python train.py --head_dim=64 --rope_fraction=1.0 --init_std_o=0.0 --warmup_steps=357 --decay_fraction=0.596
Below are experts of layer 5 (counted from 0) of a mixture-of-experts language model. Rows are named router (the router's row for the expert), gate (a neuron's input weights, with its number), up (a neuron's input weights, with its number) and show model dimensions 0-31. Each number is 128 + 24 x the weight over its row's rms, rounded and kept within 0 to 255. Numbers have three digits each.
After each expert's rows: "mostly gets" lists some tokens that are sent to it at least half of the time; "gets" lists some tokens that make up at least twice as much of what it gets as of all text. This comes from a sample of Wikipedia text that the model never trained on. Tokens count by the router's weight.

# expert 45
router:097143124147116117171147080100113134186125102108147119103101104117085119144114130119149084189116
gate0:123119099122125165148122142136111126105120168103146160149149131157095122124101155123104118126132
up0:137155096124123127157129123133131135124128134081108142151154158146106099111096149107135108126134
gate1:120077098100160140113145092135158121134131116099143142118113138145126175108128115169110098113134
up1:149141116126141130116136095123150105133128119112095151095123128108136122101158136158129114145127
gate2:138057106119116153135114102129111147109103127139123070104145148153129170146089074158107100114151
up2:142103111091105144133099108115092137100101141120107060091141146157117148157102092170079113127141
gate3:172113146097135131136122136122146106124134120157112118102115099149128147098126136107128145104156
up3:154119127129113112111142107103100150130148080122137121106092114136138145112114079091145144125153
gate4:171101117132161139134131116104080130118099135118107137124063140144147162138120167088095165132112
up4:138113150094148149161123132119101154140114117103123201160134141116142122121099128135145163097124
gate5:134117135107125079119149104125124111129158076133157124100133141135153120072166128125131130126118
up5:128112148126144089138154092112136127132114098150125127123186127158116113093150122142125127131124
gate6:153099164135142120145155150123113137135125145122133110100128102161144143128134145161138145149112
up6:150107161136137103123145130135119122163148135122107137099098108149128141121133138163130147166135
gate7:102130128127141098117121125113166130138113153091115120118081169101132117130135131082149091161140
up7:099120185143128100133105115101146154135090124114111121115103145138130098109167093105144108166144
gate8:097096165125140142084187168131098147123144169128135120120105109116117142138144126135133152167107
up8:089165137125136139126132127140092154147145061113141154130125115115092127128113117162138164152125
mostly gets: "on", "d", "ad", "le", "al", " d"
gets: "on", "al", "s", "d", "t", "n"

# expert 102
router:146155139153125134135147147101082154161149165090087154139139112113108127135111155130129156181136
gate0:126108133087139090128107137134120118125112149157107115130138108085117136106133104135130154147103
up0:108109157117134111136099127108128120110135166127087117134146110097126131110136126121144095142115
gate1:148105197103147142139161125151172141138100169108133094126140115104133116130137169114119126117091
up1:157106151087156119127164104126140129126106157083134081124151132134157123161152171136123133113117
gate2:168119131121133115138123097203133148133132116109113147098142127121166143149121121133105149113149
up2:146124147120160112154113094158131142106137071123152146113134105123133131156116134150112143119147
gate3:108099174175142089128130161128121136137116137179149092120102144165096163086127149098151103094109
up3:145106169165123129110147147105111119092184146157104080158093155173087125103163131124123132086098
gate4:140119106104192132084121134112143126122115099125098146116129170115172118127139136076091123160157
up4:158118134132147138123123116102101147103132138138093136111132131113173127159104141138116150163128
gate5:127112175120125111176115128146106157110093144109098164122169137095152135136135079126118180145119
up5:127126158118141093157100137145106162125106146096110184143142145107159132132112095111113170139131
gate6:132125158103128126159138150150136120156084172122162111115135109097095142107088142161120153122158
up6:103103162095123166142114119152110164158122134116171111146127097094094120134086125127141166135178
gate7:141145144159183113131188137134104141168111110143126158109125142122119106069129140099160110117114
up7:169115122129120140096099129135086133169104111148139171119132129138114116088116118098168107130151
gate8:167145119097156139087128103109114101131137160116102101155124129126109145108142169129142093163126
up8:146118123078166157085153106102120107116146146102114095141110119140119159098114164124120082184118
mostly gets: " un", "ur", " William", " rem", " Se", " sur"
gets: "e", "m", " the", "ur", "or", "im"

# expert 10
router:108139150131142117144108145126122090122121131130126131153118089121165135154100128167130130138120
gate0:130116109170134117117098060141124108105128084148089182159160135124160134126153114139143174147092
up0:108129120152116119134112135134148128146122115153134110170145122089126094143106108127164125147134
gate1:133150120112157135133099154136123095151181147098118148151128139128126145092127093117130135141125
up1:133135091134105113105127156149119130103174152109093145120144115125155143112115098131144103166146
gate2:106094151136140141129142130138103134114204191150114110120118081147140131130109148109126145121132
up2:094090183143131111125139132133095132171189175142128133128121079163132122117086131113140137119152
gate3:146125165120127128170126122170134128102129165119122154117108123151152152151110115113099177145145
up3:142131149137103084154106137125117126144116166098139118100138103143148119148115092118123133135151
gate4:125116097123116135135137139174101157119130113153122164139153155110132140119100100102144103154106
up4:140097135173113126182091155166112119137124137150160125139127164167137170128092094146132138146084
gate5:110112155130139130150105102109100134089107129134130149121142168106148179126117109116128189166103
up5:104091154165129087122094119087120131095112162104157158140148148109153146126122097102132159124083
gate6:110119108139115113125149149157130138119139097083087145111142164134149144114147126112057108077120
up6:135139106087094131093143133132080146123172142076076130109151125112143134126136099128138111113138
gate7:131144111108140109104186150107086138118139211119109104130146092140102153088101144133164146151155
up7:102091144097142134105167172077107122115132181118137100131116085151095135113123141160158134166144
gate8:118137131116148074091109156083149129133133139158109136137081104135135146108110127136131095097124
up8:145129106123116083151123167110126107102130125115088125172088110101119133122166118172135117136129
mostly gets: " Award", "ä", " Olymp", " Le", "ico", " Racing"
gets: " |", "|", " A", "ia", ":", "A"

# expert 81
router:130149099150107105125076129121135144098138126091105113147122167070103162146112131114153125081147
gate0:160125124122138090177131155146142125093117122099095136119150107110165156061105128133125151122133
up0:139120120125148121165167179112122096112147133123106153135138110133164125102133135112129163114140
gate1:128093123068098162153101130154162127156131127167169098130102160161123172112126104151144123129119
up1:132103120110090165133053152141138093134124106125174082149102158133135149106118097137121125104115
gate2:133151113114141190126172160155117117125094087147104122131167174130148152141156162133133142127120
up2:105136137125142167138205101154102117133122115139143139122119099142192159134112150129152119100151
gate3:101101112100126121147090139120117122120140165131112135125136145162111110110170105126107119189160
up3:093146145135109092130081148097121112122162148104113176162157137140098138135158079109129107120122
gate4:132144125146167146093196066149086157182160143139150161109137161107146110125113126140140118123116
up4:150142078137162134085153104139041114155163134145153106103092157134114162145137121163127144140099
gate5:130107152143141132091092085191088116134139109149135135179116128138181089092159113129108132156121
up5:119108140152144120105101100179093100109155092164128122180141115144176124110156107129094137151122
gate6:126134114078122107169128141133126118138156200141132144159106128138163122115141088112082119125154
up6:156133120101116098122128140135122136120118154107102185150152114115123115088141129120134140100128
gate7:136122120145180087127116107168160141152105148133091109110156108121125152117097164119153125148148
up7:089115083120189135165118120145126082131137154124115144163095130119117168124078176149141114150145
gate8:136055161140125128114143098135104078129114114121158144136096136160118105130146132145114125206119
up8:180148134137126143100140149100141132123110183053153188125110132126133131083152146120151122132123
mostly gets: " sit", "5", "43", "ots", "32", "52"
gets: "5", "3", "4", "6", "0", "2"

# expert 44
router:084136147109077150134116134172160140155113122123169181132168101145146116164152089105119126130148
gate0:102106105078132119123101111161178154141086153117155160119181126146121113160138122123110138145155
up0:133114089076131126104091163143156132116120163091138111128135141179127158139158070119118140180118
gate1:169130162101157093116114111127136136116104118167120164128170113168084139135115108126141104114140
up1:150125149087147095139105125172123123113085106182118138132135095177102128139103092166146111120141
gate2:118136140124150099147130134141137130123131121145139119114136119093134160126129083124137139142128
up2:133134132156130101186104122129093111122110098147128118105124119107131146148135070104137166137137
gate3:118127143096130129129081125154204131122105141106154140127139104155140166112123119095111122087140
up3:133154137077137129139106117136188134103109161093140143139131123188128187125128113104115121101121
gate4:191085146087119123123108144145112122115105150132142133131124155140133158139149113115159104136169
up4:183115103110127107126114146121122109099119117113149165139111136150132137132154118119140114156151
gate5:143100127123145072137113149156103117129160130160164152139142119156120148128145102134127145171144
up5:162129137136150078142120134137112107114144106163145154149104104191097146128145064115115142132152
gate6:114127101096168129146128147103159145120128133145143151094118100085084119090138148123138138166138
up6:160144091122123091090152116131135113136131113178131100121076154161100167131145101107121120141173
gate7:113112113105140133135109133165179136135088156123140120112173121156126141124150116115107132117157
up7:126110128089139126140112146145166130123104166094121141119163117176120150112169105138130122129148
gate8:131139117099174101134157121169080111123129149136152135115194160154127119113158108127126129136089
up8:146175122150133095124133140135105135099117120130120144156164159132129123102184084071171143117139
mostly gets: " G", " D", " g", " J", " N", " U"
gets: " D", " G", " C", " N", " L", " T"

# expert 127
router:115157155181131117099143120127169170084139144117162104143114124104120111114133094063161120086120
gate2:128105126106142109129108145175124144069157138115118152114137125161130143139105118102120140121084
up2:125099137111186119164122122151135132112150137140166130119120110142131154118084130125160146117092
gate3:127116163142120118109136098090140117119144153118128201185151121100132142121103118112164081138119
up3:110084144131165114132163139172131125099146136150109132187105143163153130161115101165146129125092
gate4:118129139152162135096100134142146151082145161114165119157140112130152144141131098118153126145133
up4:125131142142155125115072132134107142121133167155136137131104103125120184097138115099147108139112
gate5:142125124143137145129110170106125090108156123140142194152107162119105139104139119108100142145128
up5:080112096116114128139155161139129121136111145121114141133132176123082142131133101161117149155117
gate6:107118147160163127121157103126078088179108102180160131158144149121127117097135084136147116109162
up6:137123142137151108129132096131069083142145128149163132131165128145126140106110095149129098130158
gate7:125105109110136125117117123105120142098141124143129173154117175128096160097086110095126142122087
up7:123122134083144107163108179139140162120109126175161147124103142152077139130130121144136145105133
gate8:138165151159144101111106184124142092102124118118129169115116111129092141077107092102164133114100
up8:120116134119148165139130140167125114139107155130133094117075130152102137074080133194171142157087
gate9:162116144113137116127121108136084084127129157145111162154130137113135137081110181141122127127167
up9:163143136132159131095125119108169098134116135127155122153154104109134110066096104119154138121138
gate10:140127126125109092140082100132140136078087164105084127122145162113112141147146171138102130125165
up10:122135126137124103127092129125148103104090149130127106176120128089124133118154103115093157145126
mostly gets: "amb", "ón", "á", "é", " Votes", "ić"
gets: "a", "as", "%", "0", "6", "os"

# expert 67
router:112088104134145122129151116143095138116109135117150139175119125128126134147090156134119126195140
gate0:113096130187103080137156164120124124114130169119132091119124180133119126077122154119133171143132
up0:118110138079107141111167136091114127141117125135098119108123162139120145180102132025149109137127
gate1:152120125087123115079115138171112119129113152105156093156130081106135135110107139091120100131094
up1:140125103052141126146108152169109090148131138116170118138104135119150137149120157120135140154097
gate2:144158144081123141147097107169102094137131113096124098120110147155128117131111119106094101164146
up2:151118124122137069123118159159097147167146123153133158123131129185141131152110153100110117155160
gate3:137122113106158121088128118096132131122110153138164131147122193174100120103123176142126108177105
up3:113122129155135127107114109130137166098135124125150120159133178132107104101110150142127112154145
gate4:150115126113157101094133149157153145131152166116108140132116121117136162133105127144120111157134
up4:159100133119152094097111156165117143130152143118110132124125114126161142160098119154090143154136
gate5:108114128095131129106095173178120144127163088141106166088149211134113156137113089161154135177123
up5:103121137084145118122115133144091151127153124133135125121188153108121156161105120150132153202141
gate6:112108090121154143125154099165134137109111128127116130126144120148131161128101164099118086177169
up6:100117122067143119165059133174112145171170144111124126108129106105096146134137104187130124114164
gate7:094123132122138116114147174129143161145124145096104139135133164151117151158085144160128059194123
up7:085117137141145117105133189129122145134131134096105133138145171147138132160077138147142078171147
gate8:113103125127171103114154121149108101190127145199116142122137094159122128105077186131141136110168
up8:123103126105150112158111108174100089179162136155117143119133117125134093101104178164125147112159
mostly gets: "ited", " built", "ised", " published", " became", "ized"
gets: "ed", " was", "ated", " at", " had", "15"

# expert 37
router:145168154135110134129201130126144147186133136134104141104110161105142089146109127156133149112122
gate0:103122139088119139126152154123101123143094130160120109112106129142165101159137119134136064128145
up0:125151092146148122167118120134127142119144099113090117088113169124152108133131159131111138159117
gate1:093133163121173157150172151132129121107122133094147132107114154144109141089170054093115117121140
up1:134132079110138138187156188140124123107124158108133105122157116122087148152126144149157141154128
gate2:062115129071141187129122164114144070165117149130123136139148153142151108134102110111076102137135
up2:112124141110133124131118162121175099159112094116115142120156159134158126148102112134171120098128
gate3:097125109113141114108159147123136160155186126141120120116131087129118146152118164105138110143105
up3:120119101118106093149164117091137182135143138102137134130097144093117132179133121133118157124105
gate4:109106161059127152132105087161144135162116142158149134138100160134145116124150061136088140146098
up4:131132168062115151141118112156177098158100143119145142122111179124149116176157090141106130148104
gate5:099112110113112127121136114132101143151100171154153086140093160116172123125127093125090122118148
up5:163140119132130097123148118144059165156164181147153126131103143145174117121091111149100126135113
gate6:116110084084137153148094109136159164126123128128150120081145124118110147148084143138101119155119
up6:147124110099114125141119117125177152158113111091126121085124133100123153197113131135142165132129
gate7:161123102130123083162147113133098101107142157110126124148130100180128172114158156130108114163144
up7:139151123144117069130156098147105125129160114106129141165090098145122164093134152131122134125115
gate8:108139096089131127137107095153129166117154103167141143071094164113163126166086115162122127155114
up8:120122097106119117107120129124107097073104192096161090166134133154107142092138132089085120138146
mostly gets: "í", " Racing", "é", " Sant", " |", "ić"
gets: " |", "|", ";", "1", ":", "o"

# expert 63
router:089121147135126145147108165133154136151131112168135134123086114111116140105111100128140133080107
gate0:108131135106105161101122132096129135159108095142112154158103164169177132114127110097132116088108
up0:130100124139163113128110117099103179131140104147157107119137128161139138160100096169138129116139
gate1:130094092101135123133116082111119166122112092096109134175116110148139145152114129148140119065122
up1:130089063099134136140139125085149148139137114133141135123110087121145153123115149116152088116131
gate2:122091134084160114129119101154128134132155165131132084165107136115122144133092171121161144136164
up2:131113128093188111112133112160135115144189148112172078157122120136128150114128120143162109159153
gate3:123125128141119111134119139153136131113113118094162097131128120122092139112138107133141111096096
up3:082133131124126141148134161164187121145097104133153104140097096101091109115138147184119107126089
gate4:093115123084156130106082064165119170109108097134124112170130184134104151168132107180136171125162
up4:093150134082141123115111128148100132100151151100134084159117167148154135169095119145134122094129
gate5:142097171127157135171108132135144114092130120141119153067102120135120112136120183137151159111142
up5:144113155109159128159116166133152111153126161141105154091077112150096123114129176123157135123156
gate6:098122104137161124128097111153129112107066145110147072132162171111086109069149103150111185120126
up6:101141129142165149123118127129119117083106153108145069127128129135129104073130077127102180088106
gate7:112118102102173139121120078169119139150120130127127122155141188118147118106100135111146124123179
up7:114128093147164108112101139166162134153125133117177123139139119133179130106134126138144100129190
gate8:123126147144169161142157135137149163135143131126151115151114119132113158113105110107149116103156
up8:114118130164197179131116137123158168162143114153158117146096106131146140111129103089124126119159
mostly gets: " Bu", " Bro", " DF", "BA", " Mic", " Athlet"
gets: "|", " the", " The", " B", " A", "C"

# expert 30
router:089166131141151153122137113139120111154156117174141148092117111092071140120134126104179116133098
gate0:106106135106129110144147144117130167125066125078130140111164133137125115080149128147137090130181
up0:087162144137121138168172097122108154118118085116144160122173134106147129108181114106178098132140
gate1:110099111050143144138147119114101101121073103167123136119136138138147143115074096132065136170170
up1:130106125064118134159130138099121133107082125123123147138106105108161116096120115131107131143187
gate2:156126107159167129139138121151109133139118117157121141124089129127151168076133124125147145152149
up2:184097115129139089148122128083115117105130173129149086147112094120149183097094119114118147134163
gate3:131131131137125134107162155148159109158132135074119131142142140142115131109149138144108140099120
up3:165128094150184121112169095101110109122150126116124172133123117149152170109116112126138100083106
gate4:101138113115150101108080187164139127111114106140099142139105129154109139123126150168152135127123
up4:189109126127110097144132157099143157072148158113119099141148149127127141099139114101114158094122
gate5:094134152132203139091157158108179153159128119176131122103148129143129095108130150148153144104139
up5:112122148136149102080133123112150137174127125168107173104155131126093087086149179144145110114115
gate6:129114112146146186101130128113098072119153110127144089082075095144110173113151103131132178102098
up6:160115088140108151122126131109109087114138152092137138110115095131101196130107130151115191093136
gate7:159096083127112120076155153140154143146142118116099169167098139117137138113106145177153107127102
up7:129130100135158120120172089085135160143168117124125189130114116121157165117126145113191095096102
gate8:126146080113120140140134150108149107146124142172133139130164099126122141080097140095077080140148
up8:143119061141124114136092137100149076101149160174148114150099085154148146081109116113146123078143
mostly gets: "t", "p", "k", "l", "w", "n"
gets: "s", "l", "n", "t", "m", "p"

# expert 78
router:145136137072120156120173083106120122152130092114124118129149155086116118126166130119119153158116
gate0:126122127065093102079141119109072170143139117128133161157149151136138119125091143122108132165114
up0:095152117080104111098148104122097152120117111103110184165162096131120117150116114154105138101134
gate1:144129128102151091167120123126112115112130136142130174116131109110133115099102136127130128114153
up1:118134137106129106155135106112120105162143123125145185149094152091146118114139072098108127086106
gate2:172081179135169135114121116127127127068160136131119111121118173108103169118133162118125125167111
up2:161118161138149143097088139154115110132129122106119100084121189162104145129129166152122085149132
gate3:112122177115133098127118164149126129148157136153141107117104122087108136055102090116119164162119
up3:107136156129136115128126112169116111178076112151172099116124109113157092079131085113147124138146
gate4:124112113117111096133083115142168111129085140172134124106103159141155170103142175142125139106115
up4:156103127151124115127109114116134131113141110151154128116147155123212128110130148148133135175131
gate5:127117135134123155154180108164131098098149142132154127128175123156153131122107132136119145159152
up5:140127162147124122105150117141120125109179144125144127169088111151153144130065181150092139179130
gate6:150103132089092128172135128128108096101095116144077127098127140115117118162141127128131100141120
up6:165105117101125118144088091138095118097106125126108125132136128105149089115177126152154127137124
gate7:096101129139123101147140153157133159123063134101133125150136133112167128103166121111133112141150
up7:112112102091152086128093118141123162104124171145139154111061159138172132125114113140098115093134
gate8:131125140084099141114125186143141098154147154148085132156110126105135135136088145117131109121132
up8:139096155087113097104104160165136115102152165158143124124156098148170112140113139162118117155146
mostly gets: "ol", "ov", "ter", "ron", "ell", "uc"
gets: "or", "ol", "er", "on", "re", "et"

# expert 53
router:129108154167147072141092109102090124141132103137149116157153114145112101120134126132116160139158
gate0:110134091103187140075168127150135133129066120154145133102113172137127146136129148105111104145149
up0:122141133118187096140157117116114140132084094140161126132125145118117135146121146081133117133159
gate1:127124144113148133094125126193138129143102128111136106076125113137116155123121130143108116123151
up1:126134156136191083109147125158102131170094088114179125108112156117102140143115144104156126141181
gate2:114140138162170127082106110109120149175148125131128146108148123108112125144134164101155118142159
up2:119143117149207107098121097116133151157152127136163164106107126131132137123122177121127170131154
gate3:150118125114116125158134114136123098132176137087144141144121102117162147133172145195150119123131
up3:149126110121106109169106104125115092116180148090131127152093070137137120170170133188129152145131
gate4:124078123132127106146089153137103118174096139136150145114123086079083158096104186156103146107166
up4:151126089119124090153116152161115117115126102074130173107085109092117172119109122108147133129125
gate5:117107143139148072131061139145117146198114124118112171115119108098107123118134122150105165154161
up5:153093135159146069123080147155106151144166115146107172105143130147126120109122125124111158128157
gate6:190144140144157138138132108163128086166127117136129128107121161144153186123150105187171099109151
up6:163150116149132118149131094132134091124137169137110146146147108132159116136192118183156152113125
gate7:098116100102135115166085110102142141114126151095100117140130102099130162113138152181082160123141
up7:111108069107130121168122131116115110086115153110133140123097126121133183155077150106127111185158
gate8:113092114121117120136155109121123095142142141104137094151149093123128147123155142171160124122131
up8:128099101110084100167132117117125092141147154099119102163144078150122114149156130179124158120129
mostly gets: " was", " were", " been", " would", "ted", " being"
gets: " was", "ed", " a", " were", "ing", " to"

# expert 15
router:164164127143116101138172143112082122128112134112151143161147118085128126145137127131130107119087
gate0:100136096127179098107131112145154150178108131110161139114155124115089122075108142092112136085140
up0:109086124088158161145150154131163083129091093096118118103125146127122150112157113114092127111087
gate1:139153097133128135104147120137126138149104118106120134125158126143206164123153169110123136142099
up1:142173067133121122135168131125132155151133094098139100143186143146183139138183136097130156143095
gate2:126117163128112113144095149152187137096113112138136104093154144118069124099127165120099122181107
up2:093112086089169165127162102116146113108117112122111139124120118162141156126135162151123149148117
gate3:180143106104170130104119095118124127115089116143152174096134133138103190093125187133110139145095
up3:153160133105158151166136128123137163131120140133090106143149128178157159085165132107156112150140
gate4:136137147162153142128188125103113146131144117153105158156102132143146164133104113090130092140114
up4:123134117126128116164130171137122137131146150150120136168145144105124145121120102099179122147134
gate5:114105111093102122142143124131101147106132111111147091105114079126128122118152160071115109106129
up5:087104097135146089105136106126074139135143122097148126103123097136113115119132111104132108056118
gate6:142100149129147159148109108141131120131144107160143161122123133113099116107078088113126114110124
up6:130120119137136153129100087109136121153110086137137156153134145114116132098118087108111124096115
gate7:145131067119140117130170111138103135105121106099127122151147146122177131099116127106087138102128
up7:120138067112144112149183131127113131088158066150159164148151118087173117100143124135133166106111
gate8:178124142122156128118140083150114123109129092148144170134137148145153145126130123091126114194132
up8:158137115118144147148116101145120138151115111119106157147165123158154171124164121086143102161134
mostly gets: "ah", "ic", "|---|---|---|---|\n", "|---|---|---|---|---|\n", ":\n", "ac"
gets: " |\n", "ic", "\n", "al", ")\n", "ac"

# expert 117
router:103162174159124167092115131144129108192140121134121134133083122145174123124140144123117143162120
gate0:175143111112123127091133128155108125165130126099099160123146147162147121102124119093124137118123
up0:172140122120107155135149109141117100158140124092126155124113137154152124109120104088131113100102
gate1:128134131137132131096084087103132175129135154127120119123165136134194107146137140115069156107118
up1:169130116142123116107096130160128141101115135123096111149153186117198136140123166110089130155127
gate2:132107130120103108146090124133127142072099171125111093120140181148154158125135137119080116118115
up2:115090121108153115109147110122162094096096119112145180106170105085111146085128162138149159115134
gate3:105112128128137102167140125109106117112145142196129137158088103103139160133101108167136134146135
up3:153109130138143162146131133124114122119144134176124137157145120098154142123135074118173162175111
gate4:110132138132134124072127156121157103134143144172114173165101134156121130104109138160095112162131
up4:113114119149111113080161109098151117120130161089083130154098130144109115134105176185068104139124
gate5:111095098138130138179143166136103082110094166152115115101109121130171152148170119137132147143140
up5:150123112149133138156143141143111127134077151124134088126163138111125149152194124130119179147123
gate6:113156104110157114153086096174140125146160132173139151186131122117177152102092071127110146158169
up6:097142137122173121161128090123140165181150133147116125158137126117149117152136120129104135125135
gate7:118125151115145115171100149143090138123158117135106109106120106119153129112153102141103116190142
up7:122113171136117121133097137128111143122157104141108081111168121135181127142129129153120132134139
gate8:098110126139129093147136123097129137161152162163164189154120057175148089122106135110145091121129
up8:160127094165131081112145136125148120120151139150137146134148096123115125119116127088133111156138
mostly gets: " Br", " Bro", " Gre", " R", " Mc", " Ber"
gets: " B", " R", " G", " W", " K", " S"

# expert 59
router:112103131149175099099156112095112121146104170106136095123142081174133102145132151111155160110106
gate0:175108122143180101114136128122109120102094173108116118151133106171083163141107170162116137140103
up0:134112103146185130107141169127129086115088129118098162117085178118085173113090125116132119095140
gate1:132121096115212071130148062130086134098117153089117184124134103131127166126140107148128138137144
up1:137133099113128105078147106137129175107071158104107161103106144121118158143096108148140127154123
gate2:144091160149147101126134144118107125116104144184130142142191123140153118144094107109114121116129
up2:141146114102091119116120170134160148137117139143145138109100099138129166182153124122129094127138
gate3:128118099134127129125101164139099125135134117140144150104141116147117153112102141113105124135137
up3:161105119097124113191115081131111101114066142115123138098063096091167148116095074130123161163134
gate4:089110106132153134145133143125126126103119132092133134133126133140124172106103116133073125186124
up4:125097103141150132141124090134126122119099161111114111103127162133132151137083129168108175165147
gate5:087118133126141115114167143124101133122095163124192133203128128111122138122172137087164136103104
up5:114120109098127149133145136125111130130129122113155130150106137098102159139144154076160067109157
gate6:147091132142124089165132156121126116115102167104136112128081153150122180089123118134133151112110
up6:145097155127138108146120105112128113126096190114099116108105127194127124140096150150139127157103
gate7:109093115145196058087142098131142129147114146106140126138149125140170123081131087142147124110134
up7:111098116141180063078139109097126135160150151088139098132150124140175094091134093103171131106145
gate8:173100093168134121114095154169103171116126134117123138105133138096065170144119176084142121167139
up8:166105167112126092152135061133146152123080150111114137117066117148129141139102109083142150155151
mostly gets: " became", " As", " be", " use", "As", " become"
gets: " as", " was", " is", ",", " be", " in"

# expert 6
router:168139128111119116143100153183109158163108099127104102093115164167092147155145107102143101117106
gate0:142148148132130137138135105127112128156126128120148170119126156138139140125140114101104092160166
up0:158177138121127136098120095119123144155125104095137157120137147128137115149147102110108094162151
gate1:149101122130140162108116139128119124176110142100175145125094056084147117109122158163144117135190
up1:112131142155148142115144156161112158174094108125081188152137112116144153105087145165123158128154
gate2:124098127113109179151153129097134069103101145156163138108145170089142098105151142105107099132095
up2:128136165176135113140157147160100145138120127176127152119147142165135136111167093091131119132103
gate3:153107146094153132120152095110122118141106126146132158119167102116120126115138139089109123184152
up3:076122125104156116117107091139127111157099137146157141164132135128148092152149101110162106135143
gate4:134147120128153127070123140152116114132119099132136124132111160128131161111126068127164068158140
up4:137125125131127118074095114135101138103138106145134154116124161160141114129138105130163115142076
gate5:128115108173150123140135150169132138131110105111135193117146148145103191114123137133092104115135
up5:152123110167133133092159124137161146103118098080113179113161130126127124133148121131105113131138
gate6:130104121096106128135134097091138137120097124115153136119117184123157154153122131118130099142137
up6:105136151134131115129129143142105172109145156158114171123104135159110154138115118096122121126131
gate7:135097113072151122185157144166077156150072128138138149111110130133096146106169094141099140116160
up7:155082135057135110168153136160095132160086138130119158120112121129103148114180107140131141109161
gate8:163142159122154145093157143155106126122061090133120117105108177135151122111133074119153130164108
up8:119097139102134110094146142159111097139084152183151128090137152156146126121124104154128147168126
mostly gets: " Al", " al", "il", " Har", " tr", " fl"
gets: " B", " b", "u", "il", " E", " Al"

# expert 106
router:108084171138097146072098136154103127142140107142155107114090139178115147155111138124146108124142
gate0:154110163179126122111150147129118142093150068161137105139162116134150098115162119103146147134122
up0:129104161193103124110124153118105128098159101156119084142145135145153107115133119139152141130119
gate1:133128132191183130105114143155141139152161117141131149096164117167108092105158134124146127158148
up1:134091122149168130136128097171150168143147094075099149115170161159127127119115144142129159143142
gate2:145126121174139124142179131097119143109100099139083152161184146161110115092112121083130149129137
up2:128092197158108131093127144139095154129116073128124124129120156174122128142137150086141117136146
gate3:127125160135113126084172103157118140143130056142156147111168179160110103120153070101115124097111
up3:157172112137150140142111167137148113114107117160135138128133116081165147096138101121125144136162
gate4:114154134101124112153114100086106152094169136131106139153121146115110117122104142105158127073133
up4:141146149079125130122121117118130115118142140128105103159148140119158121114132169102161082087140
gate5:141154114178159122134118133139132147140142095144101174144116127103115126082158156110096144114169
up5:140124190173139122101111159137074122134130111148106125110111147141112151126141150127144111115135
gate6:138192150122152123125106127138166123159109083153138146117121134103155101124149144096137137120164
up6:151099168105125119100094139119084131124117099133129107109095159153108150161133130118152145144147
gate7:136116148158092098117099135158148104129158085117154127145140143153169145097102152157123161091133
up7:118108150160100122103072145149123132142140123123151135134099135152158108128104156144164128127135
gate8:119141105166136114162139152104138126124112162144115160161159087118140125104129140104114120089143
up8:142133158149121144100107143094090117116147172103122160144113126171134151158139184108124104137135
mostly gets: " m", " p", " s", " t", " f", " c"
gets: " m", " c", " s", " d", " l", " p"